Experts of a small language model.
Size: 9 layers, width 192, vocabulary 17837, 23.2M parameters.
Experts: 64 experts in each of 9 layers, 48 cubed ReLU neurons an expert, 4 picks a token.
Below are experts of layer 2 (counted from 0) of a mixture-of-experts language model. Rows are named router (the router's row for the expert) and show model dimensions 96-191. Each number is 500 + 40 x the weight over its row's rms, rounded and kept within 0 to 999. Numbers have three digits each.
After each expert's rows: a language model's description of what the expert responds to. This comes from a sample of Wikipedia text that the model never trained on.

# expert 46
router:485518532497461530496447533438547482557498500513475430592498525453495443512554473507586419542523532577520401470451511545504511501523468506515438505493476524427476521460492547460482481482470503434510419531508460473443474549490532531512502443556490511439429539481512583495509533471571518493
Mid-word consonant pieces. Single consonant letters or short pieces inside words, names, URLs and units, often in tables or after numbers: rendez-v-ous, Pre-t-oria, m.

# expert 14
router:621526588501499585537470493520488558536509461489512464523561479532485538489493508452556518497525549455578497527456486517519513541551507552523537461540448491525537519451510504450479488548496512527585472485489542516458512481435453480465481554479498471480438521576459570476520508464551451507
Mid-word fragments. Middle pieces of longer words split into subwords, as in Prepar-atory, Admir-alty, Comm-emor-ations, Gram-mar, Rab-bin-ic.

# expert 43
router:593560439498557468531453511483458477462497499459540460458483476458425467492504449445450473511457513476552504443524461567443478523576460570454526440496462469516553456465556499481462443544457480512535517539514495527534476443547514509527459566503429498535560541487525445452542529470499489575
Section headings, sentence ends. Wiki heading markers like == and === around History or Career, sentence-final periods, and opening parentheses before dates.

# expert 26
router:505470513455472487464502460558550536461454546498497449557575567449558450556530445543471467513533523493504524555533482489503468564512553513538534480541489549521447494543500524413518484456519522509449466463450515501473482539510519524470522483563426492528487485533456549453475460456504439441
Commas and closing parentheses. Commas after clauses, list items or titles, and closing parentheses or quotes ending a parenthetical: triples, and; 1996, the; EDMAs).

# expert 45
router:503494515505474458426478443522513530546577404481470499490462480547510467531523476459517485443491510549526481474504585539526488427455517448534563468460547459485432525516485512525537500491509492518589573474512496468495490505488506549463414499537593536527534489444565448481525498427485424436
Infobox and heading words. Words in infobox labels, section headings and table headers, such as Senior career, Preceded by, Votes, Certifications, MPC, JPL.

# expert 34
router:499469550464495562504459415563381518515542512426469474541462514478563505552461511522451465450506507555556507470496449522473603523536575513529538498443522535476527539527524559481546484533545488471439538494471519437437502503584456555456483566479551498462431474506431455467579525536561479542
Head nouns after articles. Common nouns following the or a, naming the article's subject: film, album, team, song, ship, club.

# expert 22
router:497484489518489441452509528489464542405520499496465471512453517516510481555495472541518558460476500563434544484457494524461448459476475514550465478526528549496442506458527460517467482428503532500532497524458519489525522572440451451434488534567462528540582489458494441487560500501507465496
Years and dates. Years, month names and numbers in dates, tables and scores, often after a comma or pipe: 1993, 27 December, 2005.

# expert 36
router:562444440432495408553534513548549474523461523529537508566553555520487612492551549549465464569501563527474522464489523518486495477493499527487499446520514533487500411515549531475447458534502506585436502503534473464438537502488462488454552473457567543438539529436463514498509466512473485510
Verbs after subjects. Auxiliaries and main verbs right after a subject, mostly was, is, were, had, has, plus table bars and verbs like connects.

# expert 18
router:471584539502444489452565519516514486497513536441430478467484508493470475503516520520538539522479506479514467472490472507410554530454431464474529469477540509556500496581455498472580494509505477532489477521531484498577455481500493498572510463516520545468497497497508471506490484483508577535
Adverbs, negation, quantifiers. Adverbs and -ly endings, negation, numerals and quantifiers, such as not, also, later, two, all, first, substantially, admirably.

# expert 41
router:490521545499454458513475504430525401542516503505444477535519523433568456519541506508576438444512527539537465503439493515486496512516484575522470554480401496434490498463531443504542483536463517494491449494506475522434481563480503504544513458530494498491485458444555578500518486532515560595
Mid-word fragments. Short letter pieces inside words split oddly, mostly foreign names or rare terms, such as the g in Wevelgem, it in longitudinal.

# expert 16
router:560428537500516487534488474549454470420528491529526551480536450539503466505501571531475523442556428453553459516429466502533542521517506569467494575500510550514485540472388457474515570528531518444485494473435540525488481485504497517445544434504557507455521452436477507490482489477493544580
Foreign name syllables. Vowel and accented pieces inside non-English personal and place names, often in sports tables: Caála, Burkina, Husárová, Lukas.

# expert 51
router:494462438503526521492539556514467442495471535538494530479535502455518465500566516460530564489467560515449477447493434549532527510504461573450436534478515452509467460503505467494501538478532461459482498568483469525473437586518619571465475419488510494428494552476558449506501505556501554540
Capitalized word starts. Single capital letters starting names or sentence words, often after quotes or punctuation, e.g. B-ancroft, G-erry, [T]he, The.

# expert 13
router:575474477546436463513493521512480451500520526411451497456440452454488485545529538494473535473439470505486516530470463548500473483463438466537581425520543461436497543529497500508518451452527474539499472448494509406500565537452511540565435454465524525497482405488460468471459490552494492548
Table rules, reference nouns. Markdown table separator rows, blank table cells, and referring nouns such as same, such, world, States, country (of the same name).

# expert 23
router:477522513467534457457472559513530492574495549401511439460419476445561536557492459469498493511463466528557537480531494510488510466508535551542514491458492422482556450501445505447535487541488534465517525488470499471476462442442458471509496490374424502439505508498522455508499513529518457398
Common nouns after determiners. Everyday nouns after the, this or their in prose, such as period, time, reason, way, games, years, day.

# expert 39
router:455432464484543552577489471455513503495498483494491503497481634441541486495467491491494473495455460507550519511538479508510538445409471546556499496450491473458499497531532496492599478552519530477498491482516545397460461528537483480466421461464448546491464414528462450465504517495523529512
Units and group nouns. Percent signs, units and closing brackets after numbers, plus count nouns like album, team, band, club, season after the or a.

# expert 30
router:458453562530438415559445499492395473464472549519460569493534451544445472497557490476444431507510502436497460487458498465532473540503521468540380455504496503492476548459482469518510515537414551498493503510461542459555577452455500460543515500564586541464500459571473556524550468432521493493
Place and name endings. Final pieces of foreign place names and personal names, often before a comma or table bar, such as Hav-ana, Kamp-ala, Fris-co, -ville.

# expert 59
router:489496507453465464464527447525446467509451465492464494478457479518544420545457475519444441582534476476479484522484518504471521528505440434480472492479528490453471472492532429481486535504437503439545489460494525501551479462508582524457467424473459484480517517519504534498540464489492388500
Line breaks and relatives. Line breaks before headings and paragraphs, and relative or clause words such as who, which, what, that; also endings like rendezvous.

# expert 29
router:526471459498508496483561545540493553530502507500498548466573474512530511515556532512589573471535567476429475455459457552505553464513393540464433526477487480526544450462548453413441577549496504509552457531515489527459439501531489500498559469549490453445511556481509515481485521497468495452
Name-initial syllables. First syllable of proper names split into pieces, such as St, Al, San, Sor, Car, Pal, often in lists or tables.

# expert 53
router:475492475558516516460551484469518531517457492530493453488493534464500552541488480559488526502442456474493544481507570456490473513550522517565464529479510538455450460513592531490547482437531456498472443468548464473527492443442454458538518553517497470556459523562415434509551526543486574551
Of, the, for. Function words of, the, for, in, especially of in phrases such as moment of truth, board of directors, as of 2014.

# expert 28
router:550471473497524459514541558534473566554551518535490590473552499481533581451545544540544559508530570485501509444438444531514544488526433472442443547478510493543538491462484484449468549565512545520520456518535449563456454502562478523495527487531468464434528539502526501476494531521489519481
Name-opening word pieces. Capitalised first pieces of multi-token names and titles, such as St, New, San, Buch(arest), Hit(parade), Walt(rip).

# expert 56
router:482462446437501485464509550472566462463486523510497470587524566506470495540449449486522553484485530500458454512490498524525530429428436516484481504423536498513514461545527591486572508405489501548515560501487482554497472522423463562472544450543538545418544520485462473458574524508517565532
Digits after dashes. Numbers in tables and scores, especially the digit after a dash or hyphen: 3-6, 2–2, K–6, ISBN pieces, years like 1994.

# expert 6
router:541473479467517477507526499511511476527529527452601489563424590496529472569483566478560473550467496532531435451534497533487525468496459512541419530460525447559511557522558457434470498458502475463502546570494537425493430521515486496520556469513474517491453436521515480450453453511514474531
Word-initial fragments. First piece of a word split into parts, often a short lowercase stem after an article, such as gl(acier), m, d, testim(onial), equ(aled).

# expert 47
router:476550505538524519492548526455527530493524496515519511534419523437510510415445515567480542543449509563463463523538534460482512554431526514501515574543520510487377532589458478569517528432514494566553445447473484482510550505550459504453486455546510512540497544494498422513485536512474560473
Decimal points and separators. Decimal points and column bars between numbers in statistics tables, such as 4.8, 19.76, plus semicolons and pipes in number lists.

# expert 32
router:510540517528537512500518537508468518480458479437526464570517479491464466496458535490448450466570528512432539522540507497455505487428456469541505536509495580480517600534445551564439516496518491550526437509568495472566545488508537555465535526528461520521508510516559451515491494577548583558
List dashes and table pipes. Line-initial hyphens in infobox or bullet lists and the pipe separators of table rows, plus some and, its, The.

# expert 60
router:474517537530502465455453454503440546561542499555508583460482552571545521482469559491511491522502439523505497537483553476517506565529529504463506499494502581538510531435467556492483490539570447461462569457437501433488525477465471523489467570424547534472493495541474500479532533480520496568
Mid-word syllable pieces. Inner or final syllables of names and words after a capital letter start, such as R-ale-igh, Gar-rick, Che-roke-es, ju-ven-ile.

# expert 57
router:453417446536557474526520435459489487528475521484452533488548446472477559551525492479483434524543441536576503473513560529497494469579546506520433520516537554522541473479572483532539466456552464459524530562492491537540480512515538569484492515474534489510553505460485487564490431484511569456
Line breaks after labels. Line breaks ending infobox label lines, chronology titles or table rows before the next row, plus opening parentheses and brackets.

# expert 25
router:534544506526450482538523502474470501510493488515524498408439489572437506524471526498503539510467439490464505528529517448484464500453495430465532478453461485613535480488504542496492464517487488548563502431526483451504563480392531487551508549472479463506447537540557484550493512545460458455
Prepositions of time, place. Prepositions, often sentence-initial or after a participle, such as in, on, at, during, under, In, and particles like hold on.

# expert 1
router:438457499439512480497451510504510585494548466518468560433527489481531591471476498473486511423441542501477533512505517480513536502509535545488506492484460471589540461446494518481490484558494516524550520545519521588474532492516515498445475532504490478474505539490524459518461528482464448466
Proper-name head nouns. Capitalized nouns ending or inside institution and place names, such as University, League, River, Street, and World War.

# expert 20
router:508587491421487553504527538504560449483491538529471477459497487501528537551474438451492553508468551525538438494514471549526549462458496506480540449432437503576500529588542424474556497474558514528454479469573488568516474490476502536537519520460576538484525501576435489448468509427507520518
Counting numbers in prose. Small numbers, as digits or words, counting things in running text: two storeys and three bays, two or more races.

# expert 2
router:535499517555590495514526487570445535486543492549546518462513447568481589424466549497448540558534536479533576463522498445530547569545548529485474534483504538594422524453501442464465533540484528533537496493499513529533494446454449476457555489545479496487499492531488460514548504485501560446
Personal names, subject pronouns. First names of people in credit lists and prose (John, David, Robert), plus sentence-initial pronouns he, she, He, The.

# expert 61
router:531496493485571510483503521511528534429463451478545495497486504544465479435535544487526572517456548550499512509544472510527500500547478464522527540500535433435522526540511518501479514430458500438447484472503520521460433502563495503450490521460419471514500485518523486468443494570487496464
Opening punctuation, hyphens. Opening brackets and quotes, hyphens, en dashes in number ranges, slashes and subscript marks, as in (1768, "The, 357–355, and/or.

# expert 11
router:481534511479499516474477505487499441420547497533451446556469511509438457492505426567450419528483507509466523457471494523519437551438472553497446435458478500520443529485577512549503524559406475540414482586469496499546498473452547444428524484544457488492431543543451511514534507413499554462
Nationalities and century digits. Country and nationality words such as States, American, British, France, and century digits 18 or 17 opening years in birth–death spans.

# expert 21
router:500466462480477449534455415531446419519520547472621524452455486515472577496507590477502399547472501517513551513527461503480441457556445506532535482518556453490546471500539499497530507533540504522564586576497487433490542446454483466586468555446489518470515497493502467527552452574496500445
Main action verbs. Content verbs in biographical and descriptive prose, often after was, to or he, such as used, began, built, won, described.

# expert 24
router:487481466448486462451493428523542569480454539528513456568531514471518457513514517525468512519609544458485500492476495496529507504470529489562473458472466542457443502474534527426504511441455525507481530465485478517465526484508526531513541429550426503538486480546428539447446439479551520431
Commas and closing brackets. Commas and closing parentheses ending a name, clause or list item, as in "Greensboro, NC", "(8th title)", "In these cases,".

# expert 54
router:540422458456440424544525482494545455491484486485540499536485522439492542560499516540480469521498448488529507472538555529515533420454472491444526521547409429469495505515506478480445514533486515455452457490540457450502501433485487486542487472399440489487509509433530515512500561547444442475
Plural endings and pronouns. Plural suffixes like -s, -ers, -ions, pronoun they, and initial s or ins pieces after a hyphen or quote, as in "re-signed".

# expert 44
router:534575528458548463527534537443498522518509512473547555458491500481549509509444560460452467523531448554519529468510465458422463541491567534446505537514602485463501546498483461510463482514376464454525515533444498481531456486526502490532421578479527498537564486485457465505461450599469550460
Sentence-ending periods. Periods ending sentences, plus dots inside web addresses, abbreviations and decimals, and other end punctuation: ?, !, )., ".

# expert 40
router:604597493574485545433533478494549494557506488422440503439439444520563434512514496530534527498453593565468439484555490529513484496453484466480534446537563470479477574573511510506591448489509486564562495481491469546466560530464503546449510498554560548534496567472543492515469506469434512422
Ordinals and heading words. Ordinal and ranking adjectives and words in headings or infobox labels: first, second, final, last, See also, MPC, JPL.

# expert 17
router:486488498603533486454528513465471555509458436537487459444462520474566455544503512573512508480457435486496460568483513451550456461505500459507543493530420467476452560499506553527450466478470518519540496475546476517470550436514555557453526443479503504495418457471519474512505491423434463472
Month names, age, No. Month names in dates, age after birth dates in infoboxes, and the period in No. or decimals; also N in coordinates.

# expert 62
router:483521444414558488494533539488546418492442519510491452561483567495508482504449458532552530461494518484481479514487524540510498483482435518501397516419575509579532447550493521529529618445495445544510579566510485514493461481431458444473548513568528505441512494505460478433561485538530513468
Numbers in tables, dates. Numbers in table cells, dates and ages, often after line breaks or second halves of ranges: 27., aged 55, 2004–05.

# expert 10
router:503453483533583536533512538381484466452488482545489535463487585483560466510541500452578555502480447491456451515509474529530506495476479539446496557518478525561410426462446472472511509460550489470496508463510509535478490550523532516502494481451434481473447503459520491445519488507466503467
Capital letter fragments. Single capital letters or short pieces beginning names, acronyms and codes, often after a parenthesis or hyphen: IGF1R, DIY, Triple–A.

# expert 50
router:500573557503436549496443512455537505481545480498456501507516473492555547498485518581526455455479599531454520542510472490512521550512518525505519475524510503484520531552491505546502456532551492554515582511486500472497532498445546495526511446542536540476496501556452561521479498492579527486
Adjective and suffix endings. Adjectives of nationality or type (American, political, Indian) and adjective-forming word endings such as -ical, -ian, -ative, -inal.

# expert 42
router:436437538474536452519528491493518513488493468512521471485521529526503514510435438472477435467464511506475544521499444408490491547478532578505537466548549443528528441459535473468506500544504487547427541478516524434555527510446477483525392543428564514500494440490471515517539544524532470461
Abstract noun suffixes. Endings and words forming abstract nouns, such as -ation, -ization, -ment, -ity, development, education, pressure, safety, usually before of.

# expert 33
router:402460523503537475469472475517521564563490513513523603533512481518519461492589467497556438446540485448528427551390465535524530535561461436478407499515571481515535551488494501490482497498491516457458514506485512540477450515421526466554520472533453464438519494490528558500502499480445487500
Mid-word letter fragments. Short consonant-vowel fragments inside foreign or rare proper names and words, e.g. Gen-ev-ois, Ar-kh-angelsk, Midl-oth-ian.

# expert 55
router:510439519530495390563493497487536457513469472527508504501532534449454550504515438498473413465510443450420558535506515465512497478550516441457508463526475525466515474477487476458488492572453509460478491469496451471538605412558485527513503467472489464503482479456453512529545533504447492447
Word-ending suffixes. Final word pieces and plural or agent suffixes completing a word, such as s, ers, ions, es, as in Bulls, Battles/wars.

# expert 35
router:494542546547604515476533463545515485445470464494541492540491457557513449484480507467532562455520470482472501488490527466518507462497478530477506528456469478483549505562550485521429538400438534463509469490452502534491514507540461490503554503462429469499492497560563499450457522515449524569
Hyphens and dashes. Hyphens and en dashes inside compounds, names and ranges, such as Al-Hilal, to-be, 2024–present, plus list-item dashes and mid-word pieces.

# expert 63
router:570505502512509541462494495510538498522529496489525519572485558439577557492472457545465474510561545554478536577518473506491492455474588435508520493479488513462468554519453552542425503488528570546580467544536489501554493581520433516532487428546453528556497544585548456534495509460464486473
Field-value colons and dashes. Colons after infobox field names like Born, Coordinates, Population, Order, plus dashes, bullets and separators between listed values.

# expert 48
router:519462481558506543458523443546542426511506492529513456513491452480486592415466493493495545506496498553473551457490574474494495573498554480520437484501518532435441484477500529504495493422567517512488457523480477518501461461520444439485552573513534479591499513576449496546539487542441535584
Of and for in titles. Prepositions linking roles and titles to places or bodies, mainly of and for, as in "Member for Latakia", "National Register of".

# expert 15
router:460499429512453561515496515557537502527456439479490559526569529435508448465534456454512514536593501493507554485556501398528479476487554540519550571557458509465570513485468516529599474553493503486510586485476459542454551525534537487492499582547475537543448537523521510507484545421525477570
Table pipes after labels. Pipe separators following a text cell or heading in tables, medal tables, infobox chronologies and sports stat rows, e.g. Gold |, Albany |.

# expert 12
router:474453547509490565518459480399438490439532527476452564465549454436525551441510540525437530403483478508504505505497530489519454509430481564491468458583561434419447484575546476517509444538495443524460562584473568543491518450460533470494432490493501485509518511498511502582518512457525517491
Place and institution names. Capitalized names of countries, states, cities and institutions, especially the second word, such as (United) States, (New) York, University, American, England.

# expert 58
router:487463506422432510493533497521484428476477528474515422568498518579506558447465452539468539491501533438492512441481508513526488473477546480512510422485548529467482443541494549498501514491523530542560455462584527483514455489449481500518449426413428472562497517588509462501485538538504441551
Conjunctions and connectors. Conjunctions, relative words and list separators joining clauses or items: and, as, that, who, which, dashes, slashes.

# expert 38
router:544553529495444505472489442510503441532575525435498501513408445527411557544497488503533473479450489520488534467540474526535446500516590473549530534487547479500557421455540454536552480510488492522526591538572504432578567429466495513452511508478499492547524470454453506565603546515506522426
Past participles and verbs. Past-tense verbs and participles after was/were: became, released, named, built, known, arrested; also Died: in biography infoboxes.

# expert 7
router:415448559530542549533420419453468507492562523500464497447542479470420507437458459485453549447480484522512510507531522538564532532446500511451451552491530486500487464544514502527579510517486483483528494562479542580545562517530522479453451523466487521533577531497519541464539533505496499480
Table codes and names. Capitalized name words and abbreviation pieces in tables and lists, like country codes (KSA, NGA), University, km, Field, ZIP.

# expert 3
router:570564446508475464549496479551466543543473572438518559519527439547521466485489550529469421530547458496574446446498499472550570439549391514491520470514516442512435499526553492547576509489558541470512577504523499417502533440476453567552492527534545478404508484415447467444479485527490480502
Personal and possessive pronouns. Pronouns and possessives in narrative prose, often subject or object after a conjunction or verb, such as he, his, her, it.

# expert 9
router:421511493538434551560512517502548512558488474411466512530555494472483479500572527503521506522527531465507505460511597416532418490479426533547521506544420440478531503467454522546607503458466477518468527473517471574485571491550481479481438558538532505557490543526502462530434573472545535496
Table cell separators. Pipe separators inside dense data tables, especially asteroid discovery lists and election or filmography rows, plus stray semicolons and dashes.

# expert 4
router:564560476496560544519508536572473424472462478528473456451529485587490471532507533518495470504531478483468405597513469525519483471473543610426545471554481500485498556507481484550450465466542518508475452465518481451488427554413543515462542480580581529487503470528533500523472534430532509425
Determiners before nouns. Articles and possessive determiners opening a noun phrase, often after prepositions: a, the, an, his, its, their.

# expert 19
router:503536521498471565507514513471472486467499528503544472557510461569562511469413454469480513473586547509469534483478538521413475488495554450428538478513502522511481486426515562529455476467493514480459437511524536489531545540411463482489506569406498490523526504512479533535534535530488414543
Clause-linking conjunctions. Conjunctions, relative words and linking prepositions joining clauses, such as and, with, by, which, where, while, plus sentence-ending periods.

# expert 8
router:444431462522552457502494535440484440476478516555500564468510528466454481464536533512493544518512465432447450519503462520489562489452414507464436583470513495562450434486471517458495490443482537491490500472478475534452481558540522581534515481499509459473495484487593494514505501519431497465
Capital letter pieces. Single capital letters or short word-initial pieces, as initials, abbreviations or name starts: Frank S. Given, (P)OW, Zavidovo, CONMEBOL.